Experts of a small language model: 64 GeGLU neurons an expert.
Below are experts of layer 10 (counted from 0) of a mixture-of-experts language model. Rows are named router (the router's row for the expert) and show model dimensions 112-167. Each number is 128 + 24 x the weight over its row's rms, rounded and kept within 0 to 255. Numbers have three digits each.
After each expert's rows: a language model's description of what the expert responds to. This comes from a sample of Wikipedia text that the model never trained on.

# expert 16
router:094109082130161126138089144115089141100118149071108121150079134102129172153113141123143121091116116080128152158119120089127142114105096150130093144179140139148137120178
Description: Award and event titles. Words inside award categories, tournament names and results tables, such as Nominated, Best Actress, Women's Singles, Final.

# expert 59
router:114126116163132163155114181136103139096118156108116110133088148077141141111132156110132104083105098116117133145119135095133117178109108159087116154128113158125121108132
Description: Adjectives after articles. Adjectives and nouns following the, a or as, like new, main, large, first, World, role, impact, plus suffix endings like -est.

# expert 25
router:133122146169147118115069145165088161112153160137125121142096135081148160146132138132146105104153115076111158124125150072142101169123111162116144148110141122154083066166
Description: Name-ending pieces. Final words or pieces closing multiword proper names of places and institutions, often after New, North, South, such as York, Court, Assembly, Baton Rouge.

# expert 0
router:123089128122133155114109115144115121138147136125150135117090151125159135119125148115140085096104135106102136138147091089148111120090132181113096151140107096183099116141
Description: Main verbs after subjects. Verbs, auxiliaries and relative words right after a sentence subject in prose, such as plays, has, allowed, that.

# expert 43
router:114092108155132145159107145140108166095143147115125152163111153071138169129129143095135095095133136100105150140145172092139098150096128166088111154155129137132111138177
Description: Institutional nouns. Common nouns inside names of organizations, places and administrative units, such as National, League, County, district, Command, near, local.

# expert 14
router:095128108149147135132103143139075153116151165099106133114096151100176150129120125114137123100107092106111130133144111109167132129075098171097145149147111134133100080147
Description: Table separators, name starts. Pipe and semicolon separators between zero-heavy stat columns, and capitalised first pieces of names (Lat-vian, Am-herst, Ne-d).

# expert 2
router:104105122144148156129096163151096121118171166107096139163125148133151170147129164112155099111152123092120143161141117112135098133125136149098106141154077150180116094134
Description: Relational prepositions, name pieces. Prepositions like including, after, despite, by, of, plus word-internal pieces of names in tables and lists, such as Masah-iko, Karnata-ka.

# expert 13
router:131121133123171111128081159159123154106151188095109143161104155112167146119112166106154120120126111066108146130132132110124118155108118130103148160173091116126120107141
Description: Name continuations. First names like John, Robert, David, and middle or final word pieces completing personal and place names, such as Staten, Philippe, Miklós.

# expert 15
router:099104166123119164161081186141104117074154143110101141147090146107114153152141166139158079125110133098109168144148125102155139156098108156131121175151127123130121101128
Description: Years and section headings. Year and number starts in section headings and tables, like 19 in ===1955===, Season 1, 2016–17, plus infobox field words like Early life, Died, Built.

# expert 17
router:104137142128132148122103143148114138123159154105113116145134150119117135140128186138150121107122123105109165169141094106176089153127118158073135174128083115138125135141
Description: This and mid-name pieces. The determiner this/This/That, plus word pieces inside proper names, place names and foreign words, often in tables or taxonomy entries.

# expert 36
router:102081144140140162156098151147123114124168124135130128116095133092144130136090141127157087104109081069124145142151096126174107162118118131111120148150077120178099113154
Description: Copula after subjects. Forms of be after a subject, especially in family and biography sentences, such as His son was, seeds are; also heading equals signs.

# expert 62
router:131144146149113143161115156135101097094143139127142142121138144116144161116089164123128129119140105118115148128140108128175125138122100147102101155143130164142102098132
Description: Clause-linking commas. Commas after introductory phrases or before clauses, and subordinators like where, when, that, because; also colons after "said".

# expert 29
router:093119155171110134118078129139116108106157149121098160164129137102168121139111182108131099105107086100133163135138123111137119170108093139083104173143127111110087116163
Description: Sports team name pieces. Word pieces beginning team or proper names after a city, like Red Wings, Braves, Warriors, and prefixes such as Super, Pro, anti.

# expert 7
router:120098120156144117137068130142112153130162113105147169155125131131150139135152145106184094102111128116099144171141122103143092144118133156120112168143095146160106102141
Description: Dates, places, coordinates. Prepositions and month names introducing dates or places in biographies and infoboxes, such as on, at, December, plus coordinate symbols and N.

# expert 40
router:097115115151140136112088158182129161094148160103125137141120159101127132130104142122144112098123093107119152132127130084120093139111120110083129182147090112160079124158
Description: Place names. City, state and country names, often in venue or address fields, such as New York, Colorado Springs, London, California.

# expert 44
router:100123129130160137126097158159109132096173149134166143151110160117132140097136166098127122082126119105120143135105151092150124131079101118103107114141126126134139087141
Description: Abstract nouns, suffixes. Nominal suffixes and abstract nouns (-ation, -ment, -ness, evidence, development), plus verbs completing idioms like "efforts were made".

# expert 34
router:116121108145150149128101158125122126118136175120156156134117169128148123126109131126176097092141112119089125150143107078154130174094125149093104117154081117112114097143
Description: Event and action verbs. Verbs and particles for events and actions, often after was or to, such as held, played, released, up.

# expert 47
router:113097143153139162154103140191103135135148144110094153161099149081166160168129157115143086118100118109096165137163148095148093149114108136099116150127088140153136123194
Description: Geographic location phrasing. Function words and directions in place descriptions, such as in, is, was, North, South, West, Township, District, as in located in.

# expert 6
router:109101136158141152155106165154095134112147160070126146147071149097134140118133117122125098121122140092080155135143121100125105167125132156103105136130096128150128077145
Description: Common nouns, section headings. Common nouns and first word pieces of section headings and list labels, such as See also, Results, Safety, cost, tour.

# expert 11
router:129114113177124166120104148135099126116116153118153127156125133088127158119083155123167115104108094129118163118141082105151111142122109139071113148163096139137093122126
Description: Prepositions and list commas. Prepositions and separators joining places, dates or names, like from, between, near, of, in, and commas or pipes in lists and tables.

# expert 22
router:098120140120160161128128147146105145097152144110131127141120160112136169129106177106156130062101100130110152133132089110144111139112093152104091145152118121147092113156
Description: Articles after prepositions. Articles and prepositions in running prose, mostly the, a, of, from, many, several after of, in, to.

# expert 41
router:076102137135123131106111179138115141082123152104131153157122167116166153128140145124161113095102154090117124161165113118176117142103131165099124177165135130158112113152
Description: Years in narrative. Four-digit years, especially 2008–2021, after in or commas in biographies and citations, plus closing parentheses and month names before years.

# expert 28
router:096119144187128140094071131142105151109182136112118120158102145098147160106131162130120120119110110095118137121163134122149114134129127151105111129156115112113096099174
Description: Mid-word name fragments. Middle letter pieces inside proper names and rare words, such as Ja-gu-ar, Cha-uc-er, cu-ira-ssier, Ny-ck.

# expert 56
router:109108123145140159136084156129124155115121144112117137129076153103153133083105151123183101112148129106113153122151127086176102145118128141100152147155130140131076113140
Description: Foreign name syllables. Accented letters and syllable pieces inside non-English proper names, such as ó in József, ä in Länsimäki, Ass-am, Rex-he-p.

# expert 48
router:088130133169141127151106131146105142104143148101114140164104151118116146140110152142156128106122117106116129131162126107168101139092115174102146143142086118152130124167
Description: Numeric table cells. Zeros, pipes, double spaces and semicolons in score lists and statistics tables, such as 2–0; and | 0 |.

# expert 49
router:089125110131119141167100157158100140102160134094114154147139139113140156156110160129154121123117110096084164155149095105155133127142119109083137143167085117122102114143
Description: Name-start pieces. First capital pieces of proper names, often at paragraph or sentence starts, such as Z, Pi, Br, Ma in Zainab, Upshaw, Xiaomi.

# expert 54
router:117139142152149142157110153151121155094143173120142115147101148124139177111121151109118116067101076122108137143174132121151112133102080154119107153172143118112129116104
Description: Determiners and ordinals. The, opening quotes and ordinal or superlative adjectives before nouns, such as the first, final studio album, the largest.

# expert 4
router:103132127144168179131086144128115133112160160109109184162131140121122125150103145124159119134112099101086123135166132106123118122116086158145153122137136134159145122162
Description: Table and schedule fillers. Prepositions, numbers and short words in sports tables, schedules and notes, such as for, during, All times, 7:00.

# expert 8
router:084113141116160137112097150121114138133163161128138139120112144096168173132112164146161097111082117090108139119163132097135102155113124145109123131152118129156111108159
Description: Table cells, country codes. Pipes and numbers in sports league tables such as games played, three-letter country codes (ENG, ITA, FRA), and list conjunctions like and, or.

# expert 63
router:118086106172137166141086122175126114112127150120114145155125155114135168124120154135123096137131094122108127172147124112178095128113131146114115150149122136169126100159
Description: Infobox line dashes. Line-initial hyphens starting infobox fields such as "- Founded:", "- Music by:", plus table row pipes and coordinate marks.

# expert 21
router:109111116128115152134105132139119160110131151134109148152113140110130172137116134149160095098134110105136176130140103119150122133130128154102162125181114117143139112143
Description: Non-Latin script bytes. Byte pieces of Greek, Cyrillic, Japanese, Arabic and other non-Latin names, mostly in parentheses after romanized names, plus table cells in sports rosters.

# expert 12
router:119145128133116136121111149149108131106161175105104183148121150114130163142120139131152109103129116109144141138143116113152087138118106141092143159156089122147139130135
Description: Foreign names, scripts. Pieces of foreign or proper names and non-Latin script bytes in lists and tables, such as Japanese characters, Tuileries, Derbyshire.

# expert 5
router:123148128159141131129085144158115156107134168066145140158097121126118175130120152108158129116135099095090164105162098127135091142108101160130128145123111138140132098135
Description: Clause-opening connectives. Relative and subordinating words starting a clause, like which, where, when, because, if, who, often after a comma; also census-statistics prose.

# expert 38
router:101101135190120129151105149147111139099150124088132158145109153081135133149125143109170101084123133115106127172149089106135125132082102172102122129126117130172099098139
Description: Time expressions, dates. Month names and temporal words like in, until, since, during that open dates, as in "In June 2018", "early summer".

# expert 9
router:100116103157141139146103144137137139093124148124149137148100186112135159127112145102159075121124131128115150138160118081177098148094132158094139139164101120160126103174
Description: Table and list separators. Cell dividers, semicolons, colons, line breaks and periods ending fields in wiki tables and infobox lists, e.g. "6th |", "Directed by:".

# expert 58
router:102124122125169124124113160161122149111130129110135181147086158137160138152100154147149093108096114100130148148160121145157125143121103136076124157141118117157097135136
Description: Subject pronouns in clauses. Subject pronouns in subordinate clauses after that or which, such as he, they, she, it, with modals like would.

# expert 53
router:092101123135128128141102128143122156109142169089116157172121133104139171137122135109151108090127118083138138174129108082153120122114124138106127136157091118138135122143
Description: Table cell endings. Last token of a table cell or list item before a pipe or punctuation: numbers, dates, word endings like Eliminated, Nominated, scores.

# expert 31
router:118103116138133123122094137180123146109150122103126151149127164120126140128132148122150090135093097102135142167130109131162116143110099177120107132163120105121089126166
Description: Clause ends and subjects. Sentence-ending periods, closing parentheses and commas, then subject pronouns like It, He, They starting the next sentence, plus year and decimal digits.

# expert 39
router:082099117121140156161090139137121109077167137111122148147090165120135128115099150138126127125096097138103137149126088112160093131112124127114104153132126093139107097170
Description: Word-initial prefixes. First piece of a split word right after "the", "a" or a quote, such as out-come, re-fined, rel-ease, p-ious, to-y.

# expert 42
router:123114164123098181163082131155129116089151133102156173163115136127132140142116181118181086110126096117097115133121107072139094163094086170121148136130132161148135117184
Description: Heading markup, paragraph breaks. Closing equals signs of section headings and paragraph breaks before headings, such as ==Politics==, ==Plot==, plus mid-word pieces.

# expert 18
router:107100129161125152098092127123094137110135155088151142162117158110120171117108167120152120123099074097102143130145120110142113137122076135067124117153080124146109125143
Description: Table cells, quantity phrases. Table separators, list dashes and numbers in data rows, plus words before quantities, such as of which, approximately, close to.

# expert 27
router:115126127156156160114097151148107150110156173130130148120103164130146142128141151105160064094127084108113190148129072077137100164091126145118141145199098100150099106152
Description: Heading equals signs. Equals signs closing or opening wiki section headings like "=== Yilgarn ===", plus digits and blank padding in tables.

# expert 46
router:068128168175152151142109180142118155115146148114106126138111141113153158124116170140129108097100112113106144126147126119156126137111153170105155136157089153135125113166
Description: Directional and determiner words. Adjectives and determiners in prose, especially compass directions and words like other, main, into, northern, north-northwest.

# expert 32
router:129115151140142154169111118130111112106142162080137158146130163124157144105093148144131120114109132139128138184143104114165108150122090146094123128127121141142121124145
Description: Clause-ending punctuation, concessives. Sentence-final periods, commas, semicolons and paragraph breaks, plus concessive and causal conjunctions like while, but, although, because.

# expert 61
router:108139144136139143120099152143093167108143182138150126141096147097141130155125157148137110085121092090115161140128121108152124153112104151076123159151118114137080096138
Description: Word-final pieces. Last letters or pieces ending words and names before punctuation or table bars, such as h, ham, son, l, and closing parentheses.

# expert 51
router:125114132143128123141111154135103133078147141094131171139117139116113153133108137095148115105114129122111131150166108114127115161102110144081096120145098117147088105140
Description: Pronouns and closing marks. Object and subject pronouns (it, they, him, her) and closing apostrophes or quotes, possessive 's, and nouns ending a phrase in reviews.

# expert 30
router:118110163147178173130077113181114148111175156106131141155131143103141175150098151137129122110108091118121132147141136126155109126095120157140132139148131087140127104164
Description: Word-final suffixes, score tables. Word-ending pieces and symbols in tables and headings, such as -osis, -ensus, plural s, equals signs, year-range digits.

# expert 19
router:112139130154157144155082136159102154106169132092114121126101167113145144117140193119146136108097093118125166136150132118167139105120121148118129163127120142149127114125
Description: Foreign-name onsets. Word-initial consonant clusters and short pieces starting foreign or compound proper names, often French or German, such as Pl, Gl, Rh, Sch.

# expert 1
router:092127112126159129117110164115117113116146154096138162123101161128159143157116150106153117078088126123086137136172107109148096129128132160095118151164103096125114099150
Description: Headings and determiners. Equals signs and paragraph breaks opening section headings, plus sentence-initial words and possessives like However, This, his, its, their.

# expert 50
router:113077155152126121150060158155107152109145121126107121149119141080150148121104143125155096102101094102124124178149076126171128121083129144136096147175109155172116110145
Description: Infobox fields, coordinates. Infobox labels like Developer, Platform, Genus, Coordinates, line breaks ending infobox fields, and degree, minute and second digits in coordinates.

# expert 45
router:105109109131163133100110143149134160097156151096139127168104135111138129122090165147138116079111102114114165164123108094160122143079132155103135153166108120146107140147
Description: Word-final suffixes. Final pieces of nouns in titles and proper names, like Right-s, dynamic-s, Traged-y, monarch-y, -ism, -ology, plus closing parentheses and "of".

# expert 10
router:100116118147174139132100155181119144105152138143161129156094162088135169119129168096150123088087100114127115157148090113141110116103117167091089156168102145150111073160
Description: List entry starts. Line-opening dashes and first names beginning entries in lists of people, such as - Jack, Mike, Theodore, Born.

# expert 23
router:086118100144149127157097163158130158084109163082143137141096138092150131130094138128181138089098105109111166120141114098138132143090101136124110159141105142132102110107
Description: Title-initial word pieces. First piece of a capitalized title or name after a quote mark, parenthesis or pipe, like song titles My, Love, How.

# expert 55
router:108106118143107124130084132175107135103115144071130141148098153090144167147103154102160127128103129105100103154140064112161120117108135149095110153137100106165110106173
Description: Word-start fragments. Opening pieces of lowercase words after parentheses or spaces, such as ind, red, exc, alt in although, plus small numbers and slashes.

# expert 24
router:122133149170164133157092140175123130098130139113141140171079134122150163123119133131131105098111125114139152145113106116176102146119120150082135172128119146147120096168
Description: Line breaks, delimiters. Line breaks, table pipes, opening parentheses and quotation marks that end a line or open a bracketed or quoted span.

# expert 57
router:084108141157148139144101161128091110133123145108122132157101126122134154127113165115128090122144095082072160127156093107125110141139110173141146151133108150182123131152
Description: Verbs and prepositions linking. Linking words like to, is, was, includes, with, by after a verb or noun, and leading pipe cells in election result tables.

# expert 26
router:127136150149149125146081163129109130073165146124126136131095171113113152124117172105155109092096087104105154136131119105150093118082109153063136146160099116183138092137
Description: Score dashes and numerals. Dashes in game scores like 66–18 and 68-60, minute marks, decimal digits and counts in results tables and stats.

# expert 3
router:127106133143125171152086122132113117115121141144134145167116126107115165114130144115116080122093088104124160114132131132135129148109100139151083134181102155179102119130
Description: Conjunctions and list punctuation. Connectives and separators inside names and headings, mostly "and" in phrases like track and field, footballer and manager, plus semicolons, colons, hyphens.

# expert 52
router:117134123132116129143112141149107132099139161118115149127111152113144160131109133131134128108131108094147148158129104137140087143127126141106147138135096105138157124141
Description: Math symbols and scores. Underscores, backslashes and brackets in LaTeX formulas, non-Latin byte pieces, and set scores like 25–17.

# expert 20
router:128112136131129155148089161134117146087132163064120126152097141086127164164128164109145121106110068085096163131130119098155139148093103165101135129116119141130113096133
Description: Numbers and digits. Number tokens and single digits inside figures, percentages, dates and table entries, such as 10, 50, the 7 in S7.

# expert 37
router:101096139151142134113103122145096133097118144100096110131108139091138143125117154095134105110120095108111168145144114102145122129092112157099130155110087130148108110164
Description: Numbers and of. Standalone numbers in measurements, tables and scores, such as 5, 11, 35, plus the word of and decimal points.

# expert 35
router:091122111160149147121097152134140115131157164102127158183075133126137146123110129137131081103115146111093134166129115110142108185134086168124105146168119132154139124144
Description: Biography and table fields. Possessives his/her/their, life events like died, married, and table pipes, headers and field labels in biographies, election and career-statistics tables.

# expert 33
router:087083147127108150134099142155097148074137128118128129139090150114138123122131157128123137069107105117122128145163114126148127156107117169081139127143160120162141084155
Description: Completed words in prose. Word endings and content words completing a noun phrase in narrative prose, e.g. infuri-ated, exhaus-ted, heart-bro-ken, "the", BC, million.